config.toml
d_expert = 64
activation = "swiglu"
train_tokens = 318700000
Below are experts of layer 5 (counted from 0) of a mixture-of-experts language model. Rows are named router (the router's row for the expert), gate (a neuron's input weights, with its number), up (a neuron's input weights, with its number) and show model dimensions 0-255. Each number is 128 + 24 x the weight over its row's rms, rounded and kept within 0 to 255.
Before each expert's rows: "comes after" lists some tokens at least twice as common just before its tokens as in all text. This comes from a sample of Wikipedia text that the model never trained on. Tokens count by the router's weight.

# expert 19
comes after: " ", ",", " |", "-", ".", " ("
router [148 109 106 122  99 159 111 123 114 137 110 146 149 128 137 131 122 145 124 161 158  87 144 111 129 146  88 110 116 105 153 101 120 129 136 173 127 147 105 112 141 138 149 123 160 103 121 132  99 158 148  99 107 149 161 114 123 160 141  98 118 131 155 139 121 161 110 144 134 175 138 151 114 156 113  82 151 160 117 101 155 154 123 148 151  92 119 159 143  91 153 169 103 128 116 114 105 132 111 155  93 113 122 116 136 122 125 146 160  94 103 158 117 132 140 122 173 176  87  95 147 113 119 152 123 152 115 148 152  93 135 116 110 118 115 141 159 142 113 166  91 144 131 105 102 133 163 102 104 163 106  89 145 154 125 151 117 149 169 120 157 117 163  78 151 135 109 108  92 143  86 162 155 120 107 133 103 154 131 133  99 122 117  97 101 106 171 144  84 112 153 152 142 158 185 155  96  98 148  97  97 134  81 103 152 121  88 163 152 157 110  86 155 104 127 102 100 112 101 155 148 116 140 113 107 140 109 145  92 174 106 126  94 151 106  93 102 124 164 106 103 137 107 166 135 127 138 109 154 102 115 156 139 117  93 152]
gate2 [125 153 146 123  97 132 152 108 145 136 130 123 100 138 144 106 137 136 114 144  90 131 125 126 139 138 102 145 138 121 146 134 144 154 112 128 118 125 123 127 164 146 170 137 157  79 113 133  81 144  99 107 131 115 125 100 145 123 126 114  89 137 136 140 136 107 128 106 107 113 120 134 132 101 160 124 108 181 102 110 186 116 115 137 106 105 139 168  83 146 129 123 106 144 105 153 152 153  89 179 123 140  92 103 122 132 100 101 126 117 110 164 143 115 172  98 152 141  84 141 132 133  97 142 104 118 193 111 102 129 138 124 116 137 102 126 162 122 159 102 122  98 127  98  87  94 149  93  47 139 173 152 136 151 108 113  90 161 153 132 131 137 122 136 133 158 149 179 115 125  57 161 108 108 128 128 160  85 134 105 111 154 145 149 120 120  78 177 126  99 130 121 139  82 134 150 155 116 112 111 113 138 119 115 153 142 137 191 146  92 172 114 154 109 147 142 124 111 102  99 120 169  96 127 155 154 115 109 158 118 146 129 140 135 158 113 107  85 106  99 107 134 139 139 179 110 125 117 119 113 127 143 153 133 126  82]
up2 [137 165 122 129 103 135 133 100 152 111 113 146 120 129 115 159 140  94 109 108 130 125 118 137 125 126 100 113 141 153 121 147 131 130 109 108 117  96  77 139 115 138 171 148 161 108 175 101 133 170 155 133  98 128 121 101 137 138 133 113  99 132 121 100 145 129 114  78 113 117 104 139 137 113 130 132 159 151 141 141 137 155 101 143 138 123 140 131 108 109 155 134 166 128 169 170 160 135 116 136 148 139 113 158 148 152 139  61 171 124 108 119 156 134 149 157  99 138 129 135 168 153 129 131 131 124 210 120 118 115 138 197 119 109  99 186 163 170 145 155 152 107 116 165 122  99 156 137 122 157 122 107 126 135 130 129 131  98 163 143 130  81 173 120 140 137 139 161 114  85 117 152 108 188 144 157 144 138 121 130 112 138 101 122 112 119 111 122 143 134 169 104 142 158  83 119 102 119 170 138 149 132 149 163 138 136 122 163 118 128 181  94 135 133 131 177 133 149 104 101 108 180 105 126 135  96 105 107 137 135 137 142 102 142 141 164 177 153 148 104 106 138 162  97 146 122 154 152  96 195 130 105 144 129 117 102]

# expert 6
comes after: " the", " |", ",", "-", " of", ":"
router [150 100 108 126  98 147 119 116 111 138 121 140 128 143 151 142 115 152 130 162 144  74 140  96 131 147  86 128 112  85 168 110 124 106 136 163 119 140 110 100 144 142 139 131 150 102 116 124 106 162 147 110 109 152 169 114 116 161 153  96 112 126 175 122 118 168 106 155 148 160 147 136 112 160 123  88 138 153 123 109 154 161 147 164 150 109 113 153 150  85 160 164 106 129 106  98  96 137 104 160  92 109 126 112 151 118 130 170 158  99 110 163 119 139 149 120 170 157  98 106 140 111 114 160 134 156 112 148 151  97 132 136 104 121 143 143 151 126 113 144  87 148 128 100 110 133 156 101 114 163 111  94 149 160 129 158 102 144 155 133 141 105 146  80 157 136 106 110  95 137  95 161 136 110 128 165 111 141 107 140  89 124 120 108  85 113 149 146  95 114 163 153 146 150 156 156  99  88 155  98 108 146  85 103 154 112  93 169 141 154 105  92 157 102 117 107 109 112  91 165 160 134 142 127 111 127 129 125 109 167  90  92 103 155 105  86  98 134 152 100 102 141  97 156 113 115 134 103 160 102 118 151 146 104 104 151]
gate0 [121 145 128 135 137 152 141 155 109 140 146 108 150 123  95 129 174 151 149 137 146 134 134 145  94 139 120 109 114 102 175 122  92 127 144 133 141 141 179 132 151 137 125 118 168 117  73 119 151 122 144 157 162 129 145 102  83 117  95  80 118 148  84 167 118 141 146 105 151 139 125  61 139 127 117 169 147 105 102 124 132 169 124 163 129 154 111 144 109  89 126 154 137 112 109 121 118 132 132 111 116 107 122 154 135 110  96 151  73 143 105 142  96  86 111 140 141 115  79  95 121 116 142 147 133 148 155 140 132 116 142 143  57  87 127 129  89 104 141 125 144 103 128 166 116 143 123 128 123 147 115 172 189 135 120 129 175 130 104 139 156  48 100 134 133 144 154 143  90 144 149 118 140 107 151 139 103 167 112 141 113 106 106 138 120 126 151 137 129  96 112 121  81 127 145 116 122 114 105  70 109 116 106  85 140 107 147 139 138 150  94 132 184 115 122 120 103 168 149 165 102 126 122 131 135 111 115 119 117 124 176  89 143 136 118 161 111 105 124 100 139 118 119 146 120 116 176 118 114  99  84 128 140  99 148 148]
up0 [138  98 108 104 100 176 112 157 105 151 131 155 149 118 102 107 207 154 124 112 108 105 160 111 131 142 137 151 139 125 101 104 106 115 142 139 147 115 147 145 108 115 124 123 105 136  97 122 151 146 114 151 137 130 157 117 132 126 137  56 127 189 122 130  88 118 124 125 157 118 106 130  96 157 148 164 138  98 125 129  83 172 133 157 140 191 149 121 104 159 124 129 168  73 132 141 171 202 156 132 108 122  99 158 121 130 106 134  90 173 103 148 102 105 130 161 139 102 121 116 132 115 126 136 128 164 135 119 121 181 160 161  79 153 118 150 109 149 165 121 153 131 121 104 135 147 111 118  94 156 113 128 142 142 125 144 148 101 107  91 140 117 132 117 182 118 161 152 108  92 120 126 135 132 148 142  82 103 110 107  94 118 111 154  91 142 134 147 155  94 120 114 119 136 138  92 131 140 116 146 124  90 144  89 133 143 143 139 160 165 107 134 143  96 139 131 105 160 120 154 132 108 131 100 149 140 142 142 123 121 158  88 137 127 113 147 142  78 169 136 138  97 175  95 159 101 131 135 132 150 119 104 136 121 148 126]

# expert 63
comes after: "o", "y", "z", "a", "ha", "la"
router [136 115 119  93 107 134 137  65 127 114 107  91 118 139 134 116 149 136  95 151 133 106 116  97 157 146 104 139 132 130 145 125 137  79 154 128 128 112 111  84 138 138 161 170 157 120 108 125 122 173 132  84 124 179 147 137 115 136 160 101  80 174 125 159 131 144 113 118 129 132 128 119 160 130 157 133 145 164 152 128 165 148 169 143 163  88 104 160 138  99 165 134 128 143 115 126 104 105 128 129 125 127 106 125 145  78 151 161 136 129 108 159 139 125 116 138 131 151 118 119 141 117 104 155 140 140 106 150 147 117 117  82 159 126 138 158 192 133 125 133 106 134 147 104  82 126 151 100  64 134 104  94 109 150 112 180 126 171 149  99 129 105 136  83 130 140 104 149 134 144  93 174 162  90 114 139 158 159 153 118 118  80 137 112 111 123 130 171 131 103 111 145 160 136 139 169 149 143 145 110 101 174 127  97 166 113 128 160 162 132 139 121 142 128  97 137 128 101 103 153 197 175 135 115 120 105 156 171 109 132 148  96 103 144 110 106 135 127 138 113 105 133 124 143 114 130 135  95 124 126 125 106 168  86 120 151]
gate2 [130 180 155 144 143 133 108 172 158  70  94  91 128 130 129 144 159 117 140 114 135 121 129 108 117 115 123 160 161 141 165  98 100 105 129 129 147 105 119  81 135 115 135 161  88 114 143 105 134 151 173 137 136 130 110 132  79  84 122  90 138 145 145 136 112 131 166 136 126 190 158 130 172 121 139  95  96 146 116 153 128 129 143 164 168 150 136 115 170 140 126 113  91 162 183 131 113 100 125 114 131 116 121 153 129 117 134 136 144 174 129 122 116 103 146 110 145 148 120  91 159 140 170 152 162 147 123 127  75 126 132 124 113  95  87 157 150 141  91 117 171 114 118 147 157 129 156 133 132 121 113 150 130 136 130 123 135 146 127  81 120 118 164 141 105  97 111 173 152 136 111 106 162 149 101 152 152 131 154 169  93 146 113 111 166 102 154  86 117 122 155 123 157 122 177 157 150 160  88 152 113 133 103 135  95 123 101 118 147 108 121 167 119 139 122 124 125  94 125 112 161 136 103 144 116 151 126 153 111 116 139 184  95 123 129 105 125  96 115 131 113 119 116 135 100 125 191 161 164 104 114 114 135  76 129 142]
up2 [127 141 123 111 125 152 142 162 117 160 102 149 159 133 148 110 110 100 160 121 135 127 109 122 137 212 127 162 148 114  89 114 153 104 111 133 131 134 103 136 110 128 115 141 123 133 125 123 108 112 121 134  79 110 172 117 140 109 168 111 137  60 107 101 138 130  91 163 146 115  97 184 116 171 126 140 135 118 133 141 116 106 117  81 161 115 114  97 141 112 162 124 154 148 109 133 152 134 129 152 154 135 108 204 137 121  98 108 116 127 123 115 143 131 124 168 134 144 127 101 152 144 162 136 108 115 152 136 169 105 154 164 118 128 151 155  80 141 140 158 123 103 142 165  98  98 136 156 129 133 160 148 133 141 129 154 137  89 167 184 131 145 161 152  99 127 176 123 138 101 100 123 137 116 137  93 147 116 129 121 116 108 143 156 111 155 106 113 122 141 131 158  68 152 118  97  99 128 128  89 130 137 172 122 160 106 129 146 151 172 119 122 119 118 178 152 147 150 140 120 108 148 166 125 126 136 114  97 131 124 122 115 102 190  87 128 163 101 132  99 138 146 158  95 124 127  96 127 143 160 172 146 131 152  79 124]

# expert 40
comes after: " ", "-", " |", ",", ":", " and"
router [135  88 118 132 103 125 117 117 101 129 124 172 168 143 121 132 133 141 108 151 123 101 126 114 169 146  91 137  97 114 175  91 139 113 136 152 127 148  88 126 156 154 131 140 140  88 131 129 124 141 159 110 114 165 159 116 120 133 128 107 125 126 126 138 129 144  95 150 137 154 163 153 164 147 159  74 118 132 150 128 145 143 140 156 140 118 123 154 147 114 143 164 123 145 128 122 109 110 103 136 100 132 156 114 138  94 126 144 155 125  92 168  99 176 130 144 139 142 121 102 148 103 119 125 149 143  80 155 167  99 126 100 121 107 138 115 155 155 125 147  72 158 129 108 103 156 146 106 110 151 106 105 125 144 123 152 142 159 178 130 142 103 158 104 151 131  98 128 103 135 110 168 145 118 117 155 120 150 164 133  74 119 109  97 103 134 194 146  99 122 157 166 161 164 188 158 103 113 127 118 106 146 105  76 138 122 100 162 125 140 116  91 157 100  96 124  91 115 101 168 170 147 126 119  81 122 118 127  92 158  80 124 106 143  91 126  87 120 136  90 108 149  93 175 145 118 126 124 143 133 124 145 146  89  91 131]
gate4 [147 178 130  88 117 119 125 123 141 102  98 146  93 151 170  96 102 121 161 155 152 124 162 119 110 102 122 130 130 141 133 154 143 118 147 163 107 144 109 105 108 110 161 160 197 117 102 126 120 120 106 136 163 135  86 121 124 112 132 112 113 153 105  91 107 151 148 145 134  64 120 149 105 149  93 145 133 143 150 124 163 130 145 147 119 138 177 154 139 120 189 157 167 163 137 135 110 152 120 115 135 139 111 128 141 148 136 131 109 144 112 156  85 119 126  78 191 111 138 142 116 119 155 154 147 143 165 112 139 137 157 142 149 134 119 152 143 125  91 192 138  99 149  95 102 115 102  98  98 138 110 120 103 162 105 122  77 113 153 119 127 135  97  89  75 133 119 128 167 126  87 174 145 152 159 121 145 152 124 145 127 120 125 106 153 133 124  96 157 130 132 134 131 154 109  97  78 133 123 137 156  94 143 140 150 135 120 150 174 133 130 172 122 180 124 154 149 121 120 140 169 108 131 129 151 118 127 131 134 135 123 115 126 114  98 106 125  72 106 125 120 174 109 127 102 143 149 139 154 144  82 144 160 107 160 113]
up4 [121 132 123 125 111 146 145 180 130 145 150 111 110 166 138 102 134 159 174 124 103 152 173 107 135 140 166 182 137 109 142 124 124 137 139 138 178 133 119 125  79 146 128 109 151 151 179 118 123 101  91 133 113 101 139 132 110 141 121 159 114 145 139 131  94 151 106 157 152 134 152 135 122 145 138 141 103 148 128 105 133 152 159  86 141 117 146 174 155 141  95 163 168 100 101 159 141 125 130 115 131 160 171 123 118 123 147 125 139 126 138 137 132 114 111 157 122 104 110 118 117 112 176 165 114 156 155 122 128 124 184 102 152 104 146 125 114 146 112 166 136 100  60 152 131 155  96 111 139 149  83 176 133 133 127 156 125 116 161 105 132 104 128 114 113 145 117 108 181 148 136 143 118 133 112 145 115 154 150 144 112 141 121  85 147 104 176 155 144 120  99 148 123 155 135 168 128 137  93 163 130  99  92 137  98 162 145 118 161 116 144 142 100 142 143 138 120 130  82 130 114  92 117 125 154  98 154 139 179 148 138 104 139 127 130 132 117  88 134 104 120  60  82 119 111 135 108 143 118 100  93 167 179  70 138 136]

# expert 49
comes after: " G", "G", "l", " g", " E", " L"
router [137 151 128 157 115 133  85 108 132 208 111 173 129 106 124 134  67 149 131 148 131 128  93 150 135 137 138 114 115 122 115 135 122 114 135 161 147 142 127  99 130 145 127 106 111 123 137 113  99 139 123  84 136 133 131 106  99 152 173 123 133 140 140 143 149 141 134 159 108 130 154 143 136 204 156  95 157 164 126  81 139 174 175 102 136  83 112 171 145 137 149 156 152 166 115 132 115  81 115 145 116 126 179 156 141 123 106 143 136 109 123 168 139 142 161  89 155 164 128 129 123 105 130 135 102 155 125 137 130  98 154 176 139 113 107 124 140 159 106 137 107 179 141 128  83 129 180 106 101 128 110 112 143 164 144 180 126 145 145  89 121 109 134  94 145 138 132  71 117 193 113 117 106  90 123 120 118 196 118 139 117 125 106 127 118 122 135 176 127 109 151 118 150 146 142 124 138 108 144 114 113 152 116 125 152 127 119 142 147 135 101  86 170 145 145 131 115  94  97 172 155 126 138 131 109 128 154 141 126 169 120 100 108 114 121 114 118 120 147 131 105 167 120 148 116 117 155 109 122 124  98 105 161 129  88 133]
gate1 [110 120 161 109 119 115  99 125 128 174 104 147 117 142 118 139 127 145 116 130 129  91  95 100 133 110 146 161 116 117 101 129  87 131 124 131 122 135 171 121 129 106 143  84 106 100 159 110 112 116 104 144 152 134 180  85 121 164 102 141 121 113 134 127 150 153 129 104 128 154 158 116 131  71  96 117 141 147 209 115 140 119 136 118  85 156 151 132 115 146 146 144 130 142 128  81 149 152 167 109 116 113 126 129 117 141 110 138 164 143 160 135 146 141 106  87 127  85 156 118 144 139 139 127 107 116 140 141 154 150 148 112 127  86 149 152 125 140 170 164 130 164 105 128 104 130  99 115 116 156 154 169  78 105 155 108 115 157 119 108 133 175 109 145 133 148 121  85 127 109 190 134 133 101 146 133 122 138  96 113 141 101 116 152 129 167 119 155 119 137 125 150 153 130 134 137 112  61 167 152 136 142 123 148 116 166 112 124 127 127 148  81 146  87 178 129  82  93 105 135  80 133  78 147 130 163 120 133 111 170 148 131 125 103 147 146 164 156  95 155 142 156 143 151 133 130  97 148  99 115 105  71  96 132 141 120]
up1 [121 117 133 147 123  79 146 107 149 121  89 152 130  58 111 142 138 120  93 143 123 117  96 111  70 164 111 155 115 166 131 147 109  97 168 114 102 121 149 128 103  96 119 161 126 134 122  95 145 183 146 121  85 116  93 151 106 146 144 120 101 129 136 152 123 132 101 155 131 135 157  88 112 143 101 125 165 143 125 175 111 151 123 128 146 131 133 143  88 162 119 132 122 112 118 138 141 140 128 138 163 137 132 126 126 130 119 136 132  89 132 155  94 149  55 117 159 121 163 165 120  90 149 132 134 149 129 114 142 149 125 128 126  85 159  98 127 159 164 125 139 123 123 164  72 143 178 142 129 115 147 120 116 125 124 120 113 115 148 100 132 135 140 130 119  92 112  56 125 118 202 116 119 124 134 118  84 150  92 132 100 116 192 134 119 130 168 151 124 155 140 129 137 126 150 152 163 153 138 128 138 119 133 125 193 152 174 123 123 128 151 103 136  90 123 152  92  63 126 127 142 117 144 139 164 103 101 148 123 135 125  95 138  90  87 157 144 143 130 124 126 168 126 113 100 154 124 161 106 137 119 133 135 135 108 122]

# expert 13
comes after: " a", " A", "A", " the", " E", " An"
router [177 101 102  80  91 187 115 101  89 114 127 141 113 149 179  99 113 170 112 151 112 103 165  82 145 125  94  91 134 131 163 131 146 138 139 155  55 151 141 122 139 118 140 133 128 103 118 113 101 141 143  97 121 140 132  89 109 137 134 104  93 135 133 124  93 179  88 116 119 145 165 128 119 152 111 113 134 119 154 124 137 132 159 146 123  76 138 146 143 114 163 151 130 104  98 128  56 126 136 162 109 102 162 136 115 118 137 128 134 106  82 136  70 128 155  89 136 138 126 123 144 124 121 166 109 160 112 128 120 146 112 134 160 161 159 134 159 132 110 143 141 166 166 131 121 160 124 106  89 174 111 128 119 137 119 105  84 129 144 143 125 122 162 112 120 134 125 121 115 118 105 180 163  97 115 149 147 164 125 117 138 105 112 107 142  99 125 154 125 123 147 183 148 149 136 115 137  97 143 117  82 136 111 112 171 131 128 172 124 170 149 117 159 116 145 124 124 129 113 126 134 127 134 125 104 106 121 125 106 136 106  90  89 130 115 135 117 152 176  78  76 132 135 159 122 157 111 130 112 104 101 125 158 116 115 152]
gate1 [126 137 103 117 115 127 197 109 136 100 127 131 164 117 104 189 174  66 106 125 140 155 110 102 132 156 120 121 133 108 110 143 129 169 124 129 111 121 118 117 149 156 155 169 108 180 131  98 123 135 121 150 149 134 164 136 117 143 112  82 114 144 157 128  74 165 143  83 121 121 113 159 133 130 142 115  88 129 154 142 118 160 133 126 135 117 146 147 154 114 140 161 132  84 166 174 122  93 173 112 107 154 100 148 155 177 154 129 160 102 104 125 108 173 159 133 106 129 126 173 190 156 114 132 130  92 112 132 162 134 143  96 137 120 129 150 119 150 102 176 107 146 172 120 140 160 110 131 135 145 119  96  73 135  98 164  98 118 161 132 146 124 162 151 101  89 153 147 136 125 117 101 151 145 101 125 153 128 145 137 140 143 115 129 121 148 133 128 150 128 131 160 154 107 121 181  90 118 154 120 124 142 137 162 132 144 143 112 136 144 144 124 130 182 169 105  80 113 115 154 119 102 114  98 179 120 138 163 112 153 110 171 153 110 121 145  97 154 156 126 121 115 149 112 125 123 116 141 125 112 164 125 131 129 135 135]
up1 [161 132 140 116 167 134 162 140 167 104  67 157 153 127  88 162 132 104 142 157 108 152 127 147 141 136 122 118 140 117 116 124 146 156 135 134 118 109 131 122 145 137 124 181 111 173 175 123 151 129 146 146  94 134 135 147  94 140  92 130 117 165 158 136 116 139 109  90 115 137 133 164 142 150 141 151 121  97 128 136 112 161 140 110 131 103 135 135 163 114 145 155 107 112 150 176 105  80 137 126 108 125 133 113 118 153 162  81 136 111 117 105 150 122 166 123 134 103 124 166 154 168  89 171 139  99 117 116 113 129  86  86 107 165 134 121 108 143 105 164 105 135 146 128 137 123 120 130  86 126 135 126 107 117  93 124  58 134 129 146 139 120 155 142 106 104 163 157 118 131 119 134 103 153  56  99 150 127 155 141 179 177 125 168 128 111 146 136 141 144 166 178 124 139  99 179  78 136 161 130 132 154 155 125 147  77 124 113 110  80 171 125 144 133 147 147 142 120  98 137 128 112 139 103 153 110 126 134  83 102 132 114 145  92  90 164 128 150 164 136 127 107 151 135 102 148 129 106 117  91 132 139 151 120 148 154]

# expert 30
comes after: "n", "or", "le", "er", "w", "ri"
router [125 143 103  74 111 138 128 129 130 161 134 127 137 157 117 108 118 116 121 142 127 128 162 120 127 128 122 131 143 108 152 136  93 134 117 117 117 141 137  56 152 139 151 144 136 118  79 130 106 133 151 113  63 130 147 107 110 128 141 115 106 172 191 116 104 128  91 128 175 139 119 192 151 145 126 103 128 157 212  92 137 161 107 140 161  95 123 126 128 121 104 129 113 126  55  95 100 128 112 131 116 167 134  90 124  92 118 151 173 117 102 148 114 162 112 132 154 131 122 130 156 111 124 150 138 165  93 131 120 142 152 128 107  90 126 143 134 135  91 149 111 149 129  67 121 145 147  84 104 126 128 111 130 146 137 161 117 150 156 152 143  62 132  96 146 164 117 126 123 114 114 126 103 111 104 127  90 149 110 194  97 127 117 132 101 136 140 155  87 117 154 149 135 162 160 134  91 114 147 126 146 140 126 128 143 136 115 133 148 132 136 125 126 112 128 104  81 132 115 190 145 131 104  86 120 133 107 127 135 121 136 119 128 142 115 124 154 127 146 123 135 153  94 155 127 116 118 103 132 102 111 172 140 136 100 194]
gate1 [134 148 125  78 147 130 131 159 103 152 128 172 122 127 133 141 108 123 137 117 114 133 123 103  97 116 145  78 142 144 119 137 158 118 121  86 100 153 183 108  93 127 125 148 174 114 183 136  83  88 106 143 116 154 183 119 116  84 127 147 128 166 142 119 136 157  84 107  96 132 143 115 128 126 134  90 106 117 130 115 108 142 109 134 153 130 132 145 104 135 107 143 145 114 172 164 118 114 126 125 137 106 142 140 116  90 113 147  91 163 128 110 156 130 135 114 167 159 115 132 139 108 115 117 115 173 110 111 112 110 126 136 115 124 146 115 136 121 115 144  84  93 111 118 174 171 124 128  85 109 119 142 163 163 129  75 118 189 155 109 139 103 111 125 131 158 150 161 122 142 107 164 111 116 131 100 120 128 117 125  90 131  99 137  91 128 101 102 165  77 157 110  90 184 168 134 130  95 118 141 168 191 136 133 136 148 131 121  98 111 143 152 141 150 126 135 160 113 139 188  87 144 146  96 111 111 113 124 149 160 163 143 124 121 137 132 143 109 175 158 107 151 154 152 115 118 140 130 122 131 142 141 149 153  93 174]
up1 [128 137 120 106 160 114  65 124 109 120 150 168 129 136  90 126  67 154 164 128 137 114 150 142  75 108 136 129 135 115 126  76 105 153 154 170  91 121 154 147  92 128 100 133 121 133 152 168 102 128  98 105 142 116 127 126 106 104 158 135 149 142 159  61 109 131 120 158 115 133 123 129 131 113 115 112 140 122 148 130 121 114  82 145 129 113  95 130 131 169  94 133 151 138 170 100 141 112 132 176 119 121 124 143 124  91 146 142 124 146  89 116 128 134 140 115 135 146 114 139 118 133 140 138 121 149 100  97 127 127 136 166  95 117 147 138 148  94 130 129  87 131 155 117 144 137 129 125 121 128 121 138 187 142 109 126 127 100 146 125 141 126 146 170  78 146 134 106  65 126 130 145  89 125 121 113 127 112 119 125  95 115 100 116 106 137  92  78 140 104 160 130 142 125 156  80 127 108  90 125 122 158 131 136 139  85 138 148 106 169 130 130 105 136 137 160 223  83 148 140 114 197 151 121  91 135 159 134 150 155 179 152  98 111 130 126 118 109 108 150 149 127 160 154 108  84 153 146 144 140 126 161 117 161 131 133]

# expert 62
comes after: " M", " P", " B", " W", " K", " N"
router [139  82 112  90  98 151 122 128  69 177 175 178 162 146 168 124 112 119 106 141 141 130 132 126 134 140 142 126 120 106 133  97  83 115 150 136 101 163  84 112 138 134 152 155 138 143  73 132 104 118 138  74 118 133 152 148 127 138 118 122 101 147 132 158 128 128 144 171 118 136 133 155 147 128 152 117 150 144 145 116 152 136 141 145 177  93  91 136 138  80 139 149 120 131 114 101 134 138 160 128  90 117 156 127 134 117  88 140 147  89  97 143 119 141 162 128 125 140  88 105 149 124 143 133 163 175 121 128 155 119  98 130 132  91 102 123 163 147 123 120 115 134 145 142 101 135 142 128 128 133 133  98 159 129 107 161  99 164 125 109 138 154 143 130 167 152 111 125  68 124 124 148 128 132 102 182 122 151  83 130 104 137 153 116  92  95 117 154 133 117 160 133 133 153 125 101 124 102 140 133 142 134  85 107 141  64  98 134 129 175  87 119 146 110 129 113  80 113 119 138 118 168 109  99 122 168 144 107 132 128  76  96 123 168 133 132  83 113 118  93 105 115  98 147 141 114 118 116 149 124 138 196 158 129 111 162]
gate2 [ 85  92  96  98  82 107 127 114 134 159 158 141 161 133 141 142  87 111 118 123 139 117  69 153 125 126 124 111 131 130 134 113 132 136 114 137 108 116 158 149 162 111 136 112 123 123  94 122  97 130 140  69 111 145 139 124 163 148 110 123 113 140 155 165 120  53  93 143 120 116 126 137 123 127 139 104 148  89 141  98 134 120 136 160 164 125 146 135  94 123 129  77 118 114  59 128 181 114 126 132 160 103 139 145 128 135 146 102 133 129 111 107 105 111 150 106 122 109 141  86  96 128 105  92 149 135 102 108 164  96 116 117 119 135 136 118 156 167 110 124 139 133 179  73 110 147 106 134 154  88 112  82 139 106 116 127 125 110 156 138 123 136 141 127 167 115 100 129 117 119 128 119 146 162 154 148 154 138 143 136  96 113 162 140 123 134 109 157 133 111 101 112 124 131 121  79 145 125 166 110 111 133  64 108 127 129  95 130 142 178 142 110 126  95 160 155 108 153 140 112  94 105 101 139 142 167 176 139 202 100 101  95 117 143 119 158 146 147 129  86 112 119 140 147 148 141  94 143 122 104 140 180 149 130  85 125]
up2 [122 145  86 179 124 129 102 126 116 146 113 162  92 112  84 151 130 122 120 144 117 117 151 122 151 152 160 137 105  92 134 119 163 107 113 122 155 130 116 103  77 129 147 117 152 141 114 122 119 107  85 164 145 131 162 118 120 102 117  77 145 140 116 138 126 172 122 129 131 119 165 140 131 155 168  97 100 134 133 135  89 124  92 120 126 181 100 143 138 143 147 130  93 130 173 127 144 113 132 127 112 123 180 127 152 140 134 172 110 114 121 137 106 117 105 133 103 135 108 160 139 182 109 154 111 103 110 121 129 121 134 161  94  98 112 112 161  71 117  94 103 141 132 134 138 126 158 124 152 189 150 121 103 153 108 119 113 101  77  98 114 115  94 107  98 103 164  94 102 181 133 143  93 114 130 111  74 138  89 107 140 135 152 120 143 118  93 113 137 158 154 169 125 133 123 155  89 114 106 109  89 123 154 110 132 139 139 124 116 111 104 108  86 135 107 117 137  88  95 113 138 149 152 137 169 106 138 149  97 132 119 133 151 121 123 112 159 129  81 169 133 137 146 116 128 113 169  82 158 138 113  63 115 116 162 136]

# expert 15
comes after: " ", " 1", " 2", " (", " f", " 3"
router [128  58 115 117 101 140 108 137 123 154 141 139 159 173 134 159 110 139 125 161 149  85 111 122 130 134 107 104  88 105 146 103 142 112 151 154 121 131  87 126 160 152 138 129 161 115 115 112  98 142 138 109 134 149 180 134 123 151 143 110 123 122 128 140 123 148  83 129 162 147 143 188 177 168 137  97 132 135 134 105 151 136 118 123 131 111 113 141 136 105 145 161  98 124  86 118 114 138 140 166  82 136 144 116 122 112 129 140 144  96 112 125 127 160 124 119 155 147  92 100 167 105 154 152 120 157 128 131 138  96 153 129 169 127 136 139 169 137 118 153  72 137 133 124 104 143 146 111 119 155 116 104 134 158 151 136 125 149 159 105 168 129 143  89 165 134  87  98  94 130 112 153 157 139 119 127  98 150 138 126  89 134  60 120 110 143 155 137 105 134 181 151 152 125 157 179  63 107 136 102 102 155  88  99 155 114  90 161 147 138 130 110 139 109 117  95 105 135 121 155 147 110 116 125  78 114 114 102 113 164  99  91 128 138 104 101  96  97 147 116  98 127  94 178 111 102 145 119 144 127 121 152 136 124  84 129]
gate0 [150 122 120 142 113 145 151 147 119 140 139 108  95 136 160 106 174 104 156 178  96 128 113 138 138 125 110 179  90 161 115 121 151  88 170 129 150 182 104 108  98 104  97 108 149 123 125 110 124 163 159 125 137 129 141 156 118 126 149 112 100 107 129 106 105 163 101 144 149 128 155 124 179  86 133  95 101 166 109 174 133 124 121 153 124 174 124 163 104 121 115 157 115 110 136 133 142 157 117 104  94 146 113 128 120 142 124 157 145  95 117 136 130 103 131 131 132 130 109 156 129 127 117 121  98 118 153 113 123  96  91 138 146  96 156 121 158 115 173 119 102 126  87 120 124 142  60  48 184 110 130 120 102 148 149 138 132 155 121 133 115 136 164 171 110  76 157 139 118 174 121 138 150 146 112 125 115 143 148 122  98 113 147 114 121 124 119  84 137 154  81 129 128 165 112 130 117 126  91 129 122 109 161 111 101 121 109 146 137 156 102 103 129 180  96 109 131 122 121 147 141 112 128  74 151 151  99 137 120 169 146  86 147 135 133 105 145 151 124 116 106 147 131 182 141  98  71 155 152 136 122 131 106 141 107 114]
up0 [147 125 110 105 158 137 118 108 112 109 123 114 142 157  86 140 123 121 171 132 141 137 124 152 123 146 150 151  99 154 114 116 176 169 159 138 113 110 122 109 124 144 187  81 105 144 139 124 138 131 108 122 157 117  99 125 128 106 132 143 124 141 103 101 104 140 130 137 174  97 137 150 151 125 181 132 124 149 147 120 150 133 108 126 174 156 115 182 136  98 149  85 150 154 148 138 167 116  93 136 158 157 103 108 159 112 102 115 131 103 144 125 144 130 171 128 137 122 185 171 185 143 152  85  92 118 132 169 130 147 156 132 152 120 103 141 149  93 134 127  86 115  99 133 116 139 157  83 124  91  97 139 139 114 146 130 146 155 142 105 135 127 148 150  80 106 151 121 107 170 126 129 116 146 103 141  78 138 166  92 159 157  96 125  90  98 128 106  98 154 133 100 144 123 134 111 112 117 186 121 139 154 138 135 125 114 123  82  96  95  95 158 145 150 114 151 151 159 105 167 149 132 165  93 119 140 117 112 133 140 159 116 160 178 170 123 142 141 143 124 151 123 127 147 110 122  89  79 111 114 138 147 102 146 156 124]